Below are experts of layer 4 (counted from 0) of a mixture-of-experts language model. Rows are named router (the router's row for the expert) and show model dimensions 0-191. Each number is 200 + 30 x the weight over its row's rms, rounded and kept within 0 to 999.
Before each expert's rows: "comes before" lists some tokens at least twice as common just after its tokens as in all text. This comes from a sample of Wikipedia text that the model never trained on. Tokens count by the router's weight.

# expert 1
comes before: " ", "1", "2", " of", ", ", ": "
router,176,194,221,195,226,266,209,234,170,211,175,221,225,213,231,185,193,182,191,172,234,224,214,238,212,236,161,167,241,195,154,180,216,223,178,241,243,215,182,202,157,193,251,208,243,190,221,208,176,172,216,194,248,182,191,184,153,195,166,197,175,171,199,191,159,245,254,182,219,200,172,237,176,170,159,215,224,188,194,231,197,174,237,228,207,115,267,194,236,200,238,247,173,211,231,191,162,168,160,176,247,210,239,175,189,96,224,178,226,164,202,163,180,193,179,228,262,235,173,238,217,176,171,190,148,158,217,169,187,202,220,168,237,147,214,178,240,250,166,200,218,159,201,193,203,200,177,229,157,235,186,254,196,219,208,199,204,210,227,205,217,196,271,205,181,184,167,220,190,245,212,195,187,181,143,177,169,235,196,184,203,152,203,156,226,168,190,156,166,202,229,180

# expert 45
comes before: "′", ".", "°", "″N ", "-", "°N "
router,206,147,253,278,239,193,223,280,163,227,246,182,237,235,220,201,181,189,203,203,215,224,226,219,221,194,182,179,235,248,155,206,203,214,200,207,196,191,210,218,173,187,200,238,196,159,185,215,174,184,178,181,201,179,202,131,158,200,165,193,227,221,185,202,160,202,212,215,241,250,99,169,181,219,173,211,188,166,201,226,224,150,211,225,172,137,273,195,228,223,233,219,143,200,174,221,156,131,172,147,189,143,197,163,166,183,175,148,234,166,204,200,187,254,230,193,225,221,200,219,212,166,181,196,175,179,261,214,199,159,239,175,213,141,215,191,225,247,152,208,226,195,220,183,155,244,235,212,221,233,139,208,207,236,202,187,205,224,220,186,193,223,225,208,167,165,198,233,196,212,201,188,162,195,204,206,177,203,169,215,204,157,167,193,217,152,189,194,177,174,202,210

# expert 31
comes before: " | ", ".", "–", "; ", " |", ","
router,208,194,241,281,254,189,226,268,195,217,216,199,246,241,194,195,171,200,212,173,182,209,248,210,235,187,169,189,221,243,193,210,186,214,159,168,216,248,204,221,186,198,213,236,246,150,183,245,163,194,191,164,202,143,202,137,183,220,191,189,197,194,167,190,181,226,224,288,230,230,170,130,133,146,155,198,173,131,165,213,219,180,189,235,180,179,219,253,248,212,238,212,151,158,194,198,171,150,187,153,176,177,220,193,206,161,191,171,244,152,249,197,183,226,207,200,224,208,203,207,201,146,168,186,166,152,263,193,144,209,208,157,240,173,171,192,228,198,176,219,219,174,227,199,193,217,231,214,200,213,135,191,205,198,197,223,230,256,201,179,229,218,212,239,176,184,197,253,213,214,184,179,164,167,223,193,177,196,184,216,238,189,185,200,193,203,167,191,193,173,206,193

# expert 25
comes before: ".", " of", " was", " of the", "'s", ","
router,170,155,235,187,211,259,223,255,177,223,188,201,229,230,210,182,187,163,226,218,229,224,216,234,240,253,148,152,251,236,168,199,229,226,192,210,220,211,213,205,184,235,228,267,208,174,184,242,172,190,173,218,189,171,184,200,195,194,167,198,179,192,210,190,183,244,253,199,271,236,156,174,186,165,180,228,230,140,162,203,199,153,235,228,192,161,215,215,221,246,228,226,211,215,198,203,139,189,181,177,244,185,161,177,157,132,193,148,237,193,211,177,182,218,243,183,226,224,199,232,198,187,164,160,146,127,238,128,203,171,192,176,218,157,195,156,194,211,161,216,253,190,189,181,165,219,200,227,192,246,187,226,207,220,195,177,227,241,214,192,217,185,213,214,170,193,179,191,196,233,212,198,143,162,207,165,143,193,210,147,217,176,189,170,246,168,175,196,153,190,231,185

# expert 22
comes before: "\n", "| ", "|", " |", "|---|---|---|---|", "|---|---|---|---|---|"
router,185,191,214,217,259,210,225,242,134,208,163,222,215,250,235,176,175,203,230,139,216,233,232,226,224,222,142,183,238,196,148,203,226,225,149,197,209,221,204,187,179,212,238,250,230,150,181,216,180,179,182,164,228,160,188,186,150,196,181,191,166,185,218,193,160,263,220,221,224,208,161,189,152,163,164,208,239,146,152,223,265,159,240,195,191,156,244,231,202,197,208,219,215,201,197,213,156,132,200,174,201,137,172,138,194,173,195,164,233,171,249,131,186,247,229,189,245,240,207,220,248,190,188,198,180,181,226,207,182,206,224,195,202,158,203,162,176,218,171,263,205,205,204,185,163,228,230,199,210,230,181,212,155,231,177,190,229,236,226,210,217,222,242,238,187,189,194,238,253,234,221,190,211,196,188,199,175,183,191,181,218,166,206,183,236,159,164,184,151,209,185,199

# expert 20
comes before: "1", "2", "8", "017", ", ", "7"
router,194,148,228,244,244,198,192,242,173,228,239,248,235,253,234,188,212,208,238,165,225,225,206,249,223,244,188,146,209,214,150,201,219,223,150,162,250,217,203,190,155,193,220,220,228,187,185,270,188,200,155,199,201,134,218,154,173,193,185,168,201,198,196,172,144,223,227,215,241,200,149,170,160,212,160,236,218,154,191,243,212,190,203,253,191,163,252,234,241,204,220,236,184,169,210,230,201,176,170,133,209,182,194,186,198,125,189,186,218,143,192,177,186,218,222,217,253,218,221,215,230,191,173,142,141,176,224,221,193,178,262,164,213,171,200,218,207,239,171,203,205,167,211,186,148,202,207,221,170,234,139,246,181,212,191,207,207,208,219,138,180,221,257,224,193,195,189,233,160,204,191,181,175,169,180,172,193,212,188,186,208,184,173,168,190,190,182,164,173,165,213,169

# expert 55
comes before: ".", " | ", "–", ",", "th", " km"
router,192,144,263,282,200,221,208,268,191,233,214,201,239,212,222,159,209,173,189,209,212,219,207,193,215,228,195,189,225,240,178,185,208,242,168,202,213,216,175,243,195,201,216,235,267,198,165,221,165,168,204,153,205,207,233,187,178,224,186,174,194,219,193,223,176,200,193,222,223,214,171,191,165,195,179,226,199,197,210,271,210,162,243,271,160,175,245,185,220,232,220,255,155,179,186,259,165,107,159,143,201,156,187,163,170,166,185,153,245,186,188,170,153,201,250,238,245,205,169,215,208,166,181,178,140,189,215,197,157,178,199,146,224,128,200,212,211,230,185,226,223,159,178,184,195,225,219,244,212,235,149,230,172,219,195,175,210,221,208,156,207,169,222,234,182,164,179,224,219,200,224,196,164,162,216,227,196,158,169,210,181,202,197,175,211,195,209,172,182,164,224,206

# expert 75
comes before: "\n\n", " He", " The", "\n", "The", "In "
router,178,190,216,206,250,227,211,242,187,232,229,213,202,230,231,183,162,181,212,171,209,220,239,241,218,235,185,167,193,230,172,193,240,220,169,186,214,225,181,213,171,216,182,225,262,171,206,221,194,242,183,211,203,186,207,173,151,220,190,183,190,192,157,185,160,249,233,248,235,202,159,187,177,174,162,195,191,161,191,236,235,200,197,260,219,156,236,253,220,184,199,203,172,194,142,225,162,136,140,177,205,199,171,190,161,135,197,167,240,167,211,175,161,235,237,212,198,218,192,279,234,168,208,183,154,179,211,157,193,198,227,162,213,190,246,188,256,230,175,190,216,168,196,159,165,204,239,205,170,201,149,232,172,222,187,199,261,237,220,150,178,243,241,231,179,160,174,234,191,232,216,184,194,160,218,193,208,220,193,129,200,160,192,172,186,172,194,162,124,172,223,197

# expert 43
comes before: "1", "2", "\n", " (age ", "3", "- Species:"
router,170,187,197,230,228,202,241,211,179,221,222,217,198,223,224,187,153,216,185,159,191,224,224,230,202,227,154,195,209,247,158,212,206,230,178,206,251,279,203,226,165,213,219,270,275,148,187,236,170,231,190,171,224,154,217,154,167,204,177,192,151,194,156,200,130,223,216,227,231,230,176,139,166,162,166,199,193,149,168,221,204,193,199,237,197,186,260,231,228,209,196,214,201,166,168,227,178,172,189,146,185,194,206,175,200,177,185,168,227,167,245,168,205,216,214,180,258,250,226,226,202,193,166,155,160,151,247,195,152,153,212,162,245,185,230,153,237,200,162,225,192,186,199,167,172,191,230,199,209,203,179,228,201,196,225,196,225,228,244,142,186,209,220,213,153,169,211,258,243,202,188,217,177,144,223,185,157,190,187,188,218,203,154,190,215,165,189,175,179,160,213,196

# expert 79
comes before: ".", " and", ",", ", and", " and ", " of"
router,155,167,243,233,217,248,199,228,182,235,207,211,247,212,255,158,152,205,183,171,208,207,220,208,190,190,173,165,219,241,219,160,259,243,184,214,179,207,196,197,182,201,213,261,263,189,204,221,210,196,172,186,201,161,201,154,154,200,150,206,162,218,191,186,159,210,220,249,240,200,186,217,148,181,185,234,216,148,185,215,215,175,247,229,161,176,231,193,217,220,269,221,173,156,153,231,163,179,169,167,216,171,196,152,178,180,185,181,222,176,164,166,192,211,225,213,228,198,204,244,254,120,181,180,129,164,213,164,194,194,242,148,219,147,223,203,218,236,210,225,249,176,173,165,174,191,251,205,189,233,199,226,186,210,196,166,224,216,196,168,233,220,218,221,162,160,180,218,191,228,275,151,174,180,194,171,196,201,192,174,214,169,186,169,225,168,168,166,194,230,227,171

# expert 58
comes before: "\n\n", " The", " He", " In", " In ", " This"
router,173,199,211,210,231,257,218,239,171,238,214,216,220,202,218,181,161,170,204,147,226,205,231,224,236,219,149,201,207,256,180,190,244,221,172,178,223,227,166,217,157,208,226,209,214,195,195,211,195,223,186,191,223,175,221,192,171,192,168,185,200,209,140,185,163,237,226,253,213,195,165,199,179,150,158,221,247,173,156,246,226,194,223,217,165,199,249,254,235,202,211,222,153,190,165,243,162,131,187,179,220,186,169,167,147,183,198,174,226,175,216,165,172,239,241,234,223,237,213,258,251,171,211,175,140,191,238,165,166,191,254,169,216,186,241,132,231,212,182,217,201,154,181,143,186,241,238,241,186,244,157,224,141,219,170,151,238,207,228,185,194,200,206,228,159,176,160,224,200,215,211,188,202,181,213,207,195,244,182,169,219,151,200,170,223,179,205,165,182,175,234,204

# expert 60
comes before: "\n", "0", ".", ",", " | ", " and"
router,203,162,228,228,237,194,226,251,176,242,201,225,239,221,196,180,197,211,174,206,214,229,243,210,217,222,187,181,249,241,198,200,178,204,183,218,243,272,202,224,143,233,199,250,274,178,231,209,200,168,190,180,202,126,190,205,175,230,164,195,155,219,207,215,171,220,226,238,230,210,155,157,179,151,169,221,233,158,165,227,202,207,205,211,149,160,246,193,231,240,225,205,164,167,157,210,182,206,206,157,191,159,172,194,176,161,173,145,241,160,263,187,204,249,206,187,230,205,194,239,195,187,199,149,171,165,269,188,175,211,189,149,242,134,182,170,238,215,155,222,226,187,157,135,167,187,233,195,198,227,164,234,181,203,178,200,188,195,222,179,194,172,185,240,173,154,178,242,226,229,203,164,200,189,208,203,170,172,193,212,206,169,190,208,237,160,142,186,170,179,207,208

# expert 23
comes before: "\n\n", "\n", "The", "| ", "==", "==="
router,192,184,206,195,274,207,214,216,143,245,233,234,217,240,217,175,178,190,217,172,193,203,234,227,211,231,142,175,221,263,170,180,212,233,180,202,224,217,161,220,166,217,209,202,211,146,186,179,176,194,183,162,228,129,179,190,166,205,179,172,198,203,173,201,128,250,226,249,233,223,169,199,145,146,133,229,213,148,157,228,211,179,213,215,180,185,274,243,245,221,205,247,167,182,218,248,154,148,180,186,219,184,159,180,161,192,224,158,227,141,206,199,157,228,223,193,206,223,204,226,232,175,188,208,141,191,208,207,149,192,264,172,221,170,217,194,218,217,206,237,187,185,199,173,170,183,221,209,175,239,187,233,164,227,193,160,227,223,243,196,171,227,216,240,180,193,185,237,197,259,210,184,161,180,184,198,175,206,190,172,205,170,189,179,252,166,208,173,176,158,218,182

# expert 49
comes before: " |", " | ", "–", " | \"", " | MF", " | DF"
router,217,189,231,268,197,217,214,243,195,232,215,208,209,220,210,173,188,193,251,183,192,179,236,243,212,212,173,174,222,244,168,194,218,239,160,191,182,268,192,226,181,196,228,271,239,198,171,199,172,196,206,157,213,178,224,171,157,212,185,193,177,188,198,199,144,276,219,240,252,202,154,172,179,194,140,204,196,144,129,222,239,192,199,241,173,170,238,220,198,244,216,213,171,167,185,224,181,182,156,139,189,167,200,178,149,146,196,200,258,132,224,193,180,227,236,201,254,245,220,218,228,164,205,177,177,196,226,204,197,174,230,176,222,156,204,193,188,207,142,194,195,188,209,181,213,233,199,249,219,221,138,262,172,226,209,213,211,216,209,205,201,178,227,251,163,181,184,254,190,220,192,202,156,156,199,172,160,222,177,203,207,195,155,164,259,186,180,180,165,187,219,196

# expert 3
comes before: ".", ",", "\n", "'s", " and", " in "
router,165,177,207,228,223,209,232,229,196,242,218,211,249,206,224,180,175,183,215,205,220,203,206,216,235,205,184,160,247,223,185,185,240,251,172,212,193,226,198,199,171,205,209,236,221,160,194,229,196,212,161,223,208,176,186,170,175,191,159,196,184,188,196,175,149,214,243,215,243,233,185,191,163,159,176,207,225,136,190,211,222,129,226,265,193,165,216,217,229,257,245,222,185,199,142,229,140,183,184,168,215,184,178,184,176,142,177,179,240,173,213,161,168,198,187,213,212,217,194,208,232,171,164,171,197,145,242,182,191,154,245,156,222,134,229,156,207,195,183,222,248,163,170,176,142,229,203,224,178,236,178,227,221,234,183,137,201,254,226,211,212,220,235,246,190,181,173,237,205,258,223,200,137,166,216,140,175,198,177,143,233,173,200,187,237,170,208,182,182,188,232,157

# expert 53
comes before: "0", "1", "2", "3", "4", "5"
router,208,198,258,258,240,218,197,252,147,225,234,197,244,241,216,186,199,223,218,174,227,245,208,180,221,222,171,140,213,208,199,216,218,227,163,190,206,266,213,218,147,206,226,243,257,171,191,219,189,205,194,176,212,155,191,146,181,205,166,171,207,184,210,186,163,212,230,239,217,212,160,134,149,191,141,213,219,132,154,272,189,178,204,234,170,158,258,206,237,202,205,216,189,177,205,237,168,154,199,141,189,205,223,204,216,160,203,183,236,190,258,195,201,199,200,195,259,211,203,237,196,217,173,206,176,160,265,223,142,139,197,148,252,160,214,187,212,203,166,190,193,151,202,141,164,217,237,192,208,237,167,207,184,235,185,217,202,214,190,196,202,168,219,223,183,183,182,238,185,205,196,195,165,150,180,221,163,210,180,221,198,180,184,167,191,181,175,161,165,164,193,204

# expert 30
comes before: " | ", ".", "–", ", ", "000", ","
router,181,184,214,259,230,232,195,221,191,256,234,181,202,208,192,151,154,208,189,180,190,221,245,254,229,175,185,189,244,246,188,178,210,223,172,195,213,226,208,218,130,184,207,225,257,195,151,246,201,237,206,181,206,180,236,152,180,216,177,177,186,234,183,221,166,204,194,235,219,201,138,163,167,186,146,229,204,170,200,220,177,191,187,218,144,186,255,214,211,213,232,241,185,174,182,242,185,182,197,134,196,168,206,192,207,149,216,208,238,145,226,190,211,212,243,229,249,184,198,213,188,186,176,168,164,167,224,209,132,212,250,132,210,158,234,162,246,225,175,184,245,187,189,158,183,216,231,199,197,247,172,214,132,231,202,187,226,222,201,164,178,180,221,238,152,145,206,264,213,244,155,153,200,180,193,218,187,219,176,212,196,178,170,181,189,180,189,152,195,152,217,218

# expert 46
comes before: " | ", " |", "\n", " (", " |  |", ","
router,187,163,229,226,225,219,214,270,192,236,211,199,210,220,232,176,202,192,218,194,193,237,248,240,213,198,203,190,231,247,151,187,217,249,178,197,205,214,206,214,185,199,227,250,215,165,186,210,163,189,169,212,213,165,211,180,160,195,180,210,192,198,215,177,180,232,244,216,223,236,162,181,146,180,171,208,205,93,160,211,229,141,204,231,163,166,247,212,252,250,229,234,162,149,191,222,148,202,184,169,195,160,154,185,197,167,172,152,280,165,223,183,191,192,177,206,244,215,189,238,203,165,205,203,205,152,240,196,201,168,234,149,210,118,217,176,225,228,191,231,205,213,165,170,149,212,202,196,211,240,173,224,214,258,194,225,192,218,238,183,212,195,234,241,161,152,194,238,202,244,213,201,162,161,193,161,166,222,205,203,197,185,184,172,251,178,186,195,156,159,200,168

# expert 24
comes before: ".", "–", ")", " |", "\n", " | "
router,182,158,255,242,213,234,206,262,196,234,212,183,210,237,228,184,187,192,243,184,207,208,207,261,200,211,176,193,210,201,195,194,255,228,184,228,218,229,193,211,164,199,209,272,216,163,197,217,181,210,223,201,210,162,212,159,153,211,200,170,212,213,187,190,172,235,243,247,225,218,165,176,172,163,169,228,222,129,173,231,211,194,210,228,172,170,260,219,253,239,250,209,174,158,167,240,157,183,196,156,200,149,215,183,174,163,205,139,225,162,226,150,180,219,238,197,239,221,222,216,240,153,202,200,148,159,266,180,175,163,268,154,219,121,196,212,230,222,164,208,225,181,196,185,168,196,216,216,198,227,158,224,179,222,226,194,211,215,216,180,207,232,223,231,141,147,207,230,185,259,209,176,175,155,195,190,179,205,195,185,185,180,177,176,238,195,169,175,156,185,208,182